python train.py --n_layer=8 --d_expert=96 --moe_layers=[1, 2, 3, 4, 5, 6, 7] --normalize_top_k=true --norm_eps=1e-05 --optimizer="adamw" --beta2=0.99 --batch_tokens=[32768, 65536]
Below are experts of layer 5 (counted from 0) of a mixture-of-experts language model. Rows are named router (the router's row for the expert), gate (a neuron's input weights, with its number), up (a neuron's input weights, with its number), down (a neuron's output weights, with its number) and show model dimensions 0-159. Each number is 500 + 25 x the weight over its row's rms, rounded and kept within 0 to 999. Numbers have three digits each.
After each expert's rows: a language model's description of what the expert responds to. This comes from a sample of Wikipedia text that the model never trained on.

# expert 14
router:490519491513516461477537510500428479475497528512494520532492471532505513482521538527520476528506499524482475496488508475476502498512494493490490534482493511480493511506516508501494531490500491467496530516464517488528478535478511464504536471464519529505496504524508553534497503530512493533468543480516516486473466461511493528529535504507483491510545547511465526497542491492486489495482498492591443543482495478520486489493531498537518554491545475540467531491536542510503502540533501
gate5:497452503512535555491471527512508497508513535510496472560505482461476548483467536486533556521519488468482528481492488537505517534526492489518487523523478465471463453531548498467506526480502509461475522491522516539502491509554518502489460469516499476505495496518481489514484521500465482515463512456493524516512480541472517476470459480436454507497528500517480554498537485537498512517515512477504493505478492487492498462532479487459498520474500469511483509502495490463484481514509473
up5:525451464444519518477494487522500491493546457499451466494471478485518458496505489513529507508479516485492554501494524464505463517476512502470478515533532539530506471500522501558485464494495481499524504442476508511458511543509474460442499505511548513497491481503461484458510523481517492522460514505553460488514510488507490518487493516516470499491496493540471471484466493456491457544496470520499523521495526538531486495507525459501497481515484518532478529531491497497520499509540513
down5:499489483499462482497488521510516532530485484466486502483488520500492523462496504533470494471550490533514524487486509477497554510496507515546474524483539479498519477497520459529521468461505501528493505487476458538495445505493536480489505524494520489488512470506545494516439497499473480482489505453495443528479493535512510470509485529484484458525419553515490481532477509473472465493486486513494483460497494541482534465532520515510490501487492524498505534496479556529452485531495486
gate6:478494539496427507480508529498484496540473495514479494556531493554478488546521503529492473517477496503538500500491522516472508495499481505492488494507504504481532512495490524480537519466499498464497459471459528510503487519540497519455500489508511480514513464511538529501511436517489486498496499513548564478509470522484493492488510547479522492469485472486459467528475531527489515485491555492527505511459453477474478452503526521473529502524537473555500507491462502490470535501509512
up6:519486472452513506501513479519494472464481495476456491493470498529488524528464466491494478529485491491486489496477496504509492469464507511506532516488493516532524513542495519500440496492456493484492483453467488522466555457539496470588510532500520512470507551545466531526505469463479485507473494520498495530505493499479533479500504504478514465485518544495513526466486517512534519496512471487479526476471476508499477490487517459529539496492510482518507459557467522529543479478499525
down6:480507517466491479501468463455524489488515479489489513495549464490527478545496490557496510483471486497483556508518511486504499554488522471546481497481485510485547478535502488514514523512538477491547473457478511435520517494479520475514466489519482494527492514485447518483506500452515509498482519504456516506489501508492505483506496476448507442561546494487505525520497535469510534494535521472502466465509474546531545506489494476521463514507468509489528507474492476515524493498517500
It responds to: Paragraph ends, == heading == markers, opening parentheses and quotes, plus mid-word pieces of ordinary nouns, e.g. ob-oe, pedig-re-ed.

# expert 20
router:469496463501487499472528516510523459475500528457501497475461482505518511495531507532537508510536490541490482515515494486503469506525512556466522503530475521493567523507522540518498520494455478460522525491527517502526488512521490505499517466468476502471498473490549522518495476542499467530450512554512478501509471524530498544526521492475476498528505512484502530438500471505469489462450511503487493533504469492487502465495513520476514489509509485489535537472530562531513493542525486
gate6:495506497437472510482498516509512488497510516531520467515454460513513480518494494478516533549514508522479476490479498499468485556490471542475518507526495499501537506500489504532536556511551456448547517525534480491483505509499470464504494515503511498462490488522502514458517476522483529518519513446508490517540462530542473540520501490440520464481515522492443501463545494472491502486509509524497487539517495466518469516513483482501502509522510479534518493484500497541487492513443529
up6:527546507549496488484501450511512552466514457479455508488523514517462529493491492537519473505481487478490509531491501503489522447517508482496476502471483499515470465508474486500429445479467492527508469489486559516555502495502521536497504510457498501511476510479473478568507505485481490489509485558488489511517529480519502465483503482544483512497506490513517527508482532519504479500475509479519494481521530520526505476467488570540496479510514451532478507486502525471482477497527465
down6:452502491501486482492492458463495526521498499465476508565521506491494516514482486513485527436478486529456517516504468472485522477519511499508537489504538491482520418490548523520538501488478526486538510513520442502513493505486507502529459494495508505464549486518482455508541487518490459507553481500524498431541532512524476500474448484488506514503514501485530501461496507519491491455516461462518495510495504543511463504483507514511534525488511502492499483513488498507475519533540488
gate7:521482487460536465495524522492509465527507490542520497479491512526508543507519455477530482518545491492489518504430509499499508542523511517444533487488515506460502516492547491476500492480514524533497515459497460491470546507570499508507498479521507547484484524520516504457545486472473466548524496452514500479503497497480515473491508519462531497487498503518516484520475540515480472484537534476495479532531533521521490518533496476529542509476523532534467529516475476490517474513509497
up7:482523473504493549507517488491461551484521507488451519500483523476485459496489487506494479504481547484537481510528500449492493496514509485489516549512504508505474488490456505474500507502478489461514492532476540515530501507437508465499493529513522464492514530441493481482514530512506533525507533545482513547532499451492490497497488505558494523528508506502461509483535474515485490519499480505528510463473466515527498445460544542462541539536452495460523492519494501507511491484508520
down7:510494487502501563501500559481479497453576467493522528498471515485488522473479465500516507505490495537459503494514478497486515514476508470440473487528499514478498535533500516504497554502547512530467510505433519477512518522466505528488467481502523545473471508460542526516530506513511480451485509469508530511476522502468504499485492490517484495488493539481489511502551478487518499491470506533560482484520471509514485499500550496501513487466497482519483521511501492504510509579496525
It responds to: Articles, possessives and adjectives starting a noun phrase, e.g. the, a, his, their, new, and words after there is such as no.

# expert 29
router:499492485526494479490531478500503460480509519489453493500471476537558511500518536511483479469476508494506521517454504450519464531486488497497509548506476493489498480503494534539502498508471487468547538516518461497513503537507471490479475508475472476511485473478477534543475548494464455536457504501521498535530458470534512487519515498496448520548510485515483523481536481475459508447465496471540525500476482506491475505503487525493524490487524442485491505487543530513545476519494501
gate1:464464489506462447507494484488499509515505500506452476544513491502495475493458543543499487439566467500489480470518501508521528461507500492475492517501464496529496516496520514493536486465481508505523546455515538531539505528511474504524462492522500491505511486491539482543513550515503499484472502540487480523463488473496555477505515494503499512464512512511473517500476466558510474486505517490522480499481521497485472519509474566511498470518525453511504457501492489529464498512559509
up1:512506528514496481519503530526549466499524543525515527443468447515546492471528492489493475451520503469521494556525500463508468518552486525491517486525502499513525525506505518526494538536498491491493497495511504490518500534516473520547515473519492547507487500552537468439500503552520525478488525505450504510490540504521518532530491489542497470519509510481508478482500521518497513502498524498476493512496501481465536466472488454478522505531501510505541528492518496532534514477454542
down1:537507522506507585479502512457537503480524452462518511509488553469502500512473492525481503507448516493492485548510494479482473485495536521534483517509480508485482486528465514517468476522485476485489495524487522494500527481507508466509494529523527489488476532518524476504551484502521489496510490553542499491491486512497503491533457452509502477528562519485535503467509476480537477524523502496460499522476508456438496478506496477524480513460486502497550480485526498509488535474502440
gate2:471479510489504475502505486483476491481448518522481473532495488514495499537540516535488504487466501485489491539527469517521457474458544503486511555516473476489521496488560479512519487465524468513474435541579460519525486514515476537480446501496515469504495488526477521519561475491454476520488499481527495531502511488505494517478509467470469533494486535487489540496484499518518489503461500472523506478499545530533496499495529502487506454496499491509450502484492517486488464506529490
up2:512530511502479509489508538505522540471488475520525546446494517502496493483452457475492479515540488525499531495462532473486494510557487514490505470498525471494518479486488479476491485508502506495492563449470478478500523511506507462508549524544495526488488482488525485488515542489532530474503539526486519501481461511496496478470501518502527513526491482546519481512543534438466469517522473489486468508509439466490524519499477515500492499519500509528545499524524492527569522502468520
down2:512483486497467494550482527561545485540466450516502502524494529468517500495493482477484494490546534521519519545496512499524519483527491525484488485497497493499516486507490496508495459476467470501526472528532545512471557530511508474475471492501476515487485544492462487513540528504508528489481551566515502497474456527498517533519513528502509483510551496512558517491551524479504515533499516471502515487481506515471486453481489557497482535489528475494482484453473489498499525494476485
It responds to: Capital letters and short first pieces of longer words or names, e.g. P, Al-tered, Ch-isholm, plus order in in order to.

# expert 9
router:490564487500481477517535499503479508502491527462461529482480477476505522525488529481502499486538525548486528513512480507527424524502486535497490507507485492500530489520484480478481497499500493484501526511520505502512467511498499528496487508520516511458505455491488510509509550521451517505450503532510476487464495491518496521504514517512464528492511526499502529486543469485500515500505504493574495521506434462483498498524496493496563467498526498472467537501520581525523490575506477
gate4:490570514480472534509517496502499490498507502477492489462495523484507515550493491540427521483483570538483512521479487485525473505484546496511529493498533512483553505527529522481486518476519529481485472497507502503528502493518470513508474502480490448469479537492510542509520508507496488473497488457484467520506463516532517488459504528482526523523536555488456495461505500480549525555507506454497503524544508433514517509480503480517498505495492489538465513505485517533493478483496497
up4:539502454526519474489471488504532521502519516552532516529482466528494473446487487471532449466494476490490484496498542490490531510501479546471455481504501490547480514492507489520501483527488483528518495495506520519430516488533523490519497453494506527508490511514462542443494510524471477513518471525522562510510527494499501484536461477526490480482478510524513480563508503482472456481448511514541486498466513494476469486547515494464500490499496494523506491509473450516513483481515499
down4:533483507471478512491488542544503481480499560436505503499498501481472510501461511491489498514510479485525472493501491528495508461467501488513528513477510528484515478495452514501497491507512524476486481508566523533466530495488482471543482483492499522471524526516482465558469495466498523532497519472504488507470521493464456500478497544473495540486523463497518550463427493528528486520509447471468482505554483515500506506505516517478538522485538501512497537507511505503480485558479517
gate5:541513499485512516468500489493489501496486499450526527503485489452474520538472539488494452516505512536510505498532515527496505502506532507529450516481528472500537545505522500524484540443459469513525505475517500466550518522486523480519480488502496503488468499531489485488503534464499439520496545481446533510468474490506510517495493486494525489484520558505484514500494485473432449477509485501552507525478521496508498515494508546499494508533480512527490553506468511511523551521538507
up5:449502513501485510505528475521504511485550491534483452502492495550514492467518489515547530504498481456474504526449469491500474494513469507443592518514495506508480496455483505514491469531545533512511529544477496537473506477513488524494509526509497506510504519509540492540521468523501533503521484538527459517550515494527500515535503543478511486527532470477475515502526483503548541510482508478500494505539500512492477479501528514479482476497506479496529470488512507489460440496480482
down5:532522477544487463502497503542464495459534510491521494525535502503500525500508505506484431529524503442471531496494517511466503508523475473487484479520465500472512488468505520501512442523480490495492546495536493531505549495493514495468505522552429515490502511502513534520492544493505556504515484488473514525500456492552485509513514470478515501531531504519518510543533546503504445503493502503514498519524531501495437477489502501487472490499549483479514502506480466486488501507460456
It responds to: Labels, line breaks and punctuation in infobox and stat lists, such as Location, Date, Batting average, Total, Least Concern.

# expert 13
router:477519489481480452446523530479514501476507513488503487482451507496538514521513535524497480526555504559485479493506507483489504511540482564499519527503487521518526488493518521537520492500485496487541520494505499521484513515519480490502526500482499498478452533518524516484488499555472492552479510495485472526510520517502522498492524489456535495505512527486493531453536467492486499446493524486487475526457517479455516508525521511479473466524530527494540529485546577506485460537521481
gate4:524522521478487502482480541502494519518496559474496493520449515482487518480513506494509522519485552540473477543494525451520522512510521520528499517546479489495545523536545476514485473496531514485479505448525518545480544513506548515479489477454527488522498506519512478494483462511515535533472449531533538499491497466522510496504519522435486499507538529509504498525495509475523455510504541493492520499510514485462537480492510493480520554483508512475512535558499478520519479502517492
up4:529472506514524511497485534468495507513506462528510513486545493520449510499484489544457516513509502432515461505492530526487485520516527477488501464470500495463490471455520509493471525502481496516474486471506510440539475559483503489512504502578503524535515479496528470471527533468512495454497514481532533511550494508503484462465504516509523482493478467493488469522490500505528519530475471520512519512517495527496498486510533512495498476454479511518487416502483472471514468480487504
down4:517494452478542498493467509481480506499507496439508484518512495506474464469495507475524486490468527488491490494541504519529470506475492472480544521509556483474503504520511488532520533552530530470497508520519512502492459485520524488488519505526510473538515514469520493498522489478536509448501459505523534460484434500538461566494516515495515508536517545503533484479463513495492532509510529516561496507483468508479491429491521517473510501511528471498510539473505532511525523510499517
gate5:480496491499494489490485546485507502506548549496543496500567527478515470486516541503486470483523514531498489469488521476510500441505500527478537508494479527501497505517521454475513498505520526511490510460461511507476499496542500508467522463523438541490470511521516494518488497460487467540466484521500478477496471467523508510484492524476546534499505514469467500451478452485458497454543509503482508504499485504501519475483536510511471502482533475470532470480535505512529491546525556
up5:521528517517552438520469539468524486508501546512535495450537482449485449519490530492545498534509493488474458502497514505487512468516466533486469457505519518504517525519480478471481476516486516509484502489475506537494478448542484498479524464494485531454467511548542511519470513478488487552493483531498517479477518467486522515478521492491474559469525473515468485484517499481451493479508479480506510497522504508515482492466505500472479487515498511504532506472550511512524506534500531
down5:511470553507492485524498490495522483564494523508501515463500489536495489534471487512524510488516476523515475477475503542504436490529505473533486474538497480541478544459488500496509504481512482509492554465496486531485514504531524533473478552481478500466498499486498516520489472513490484505516498470488490504504521510457492524502453558494487514487472472504530526514515453508507511543552530494489481505518470482497492508488427482502515503470524536521507536522438520476472525508503558
It responds to: Words like the, this, their, new and ordinals such as first, second, third, often in sports results about seasons and places.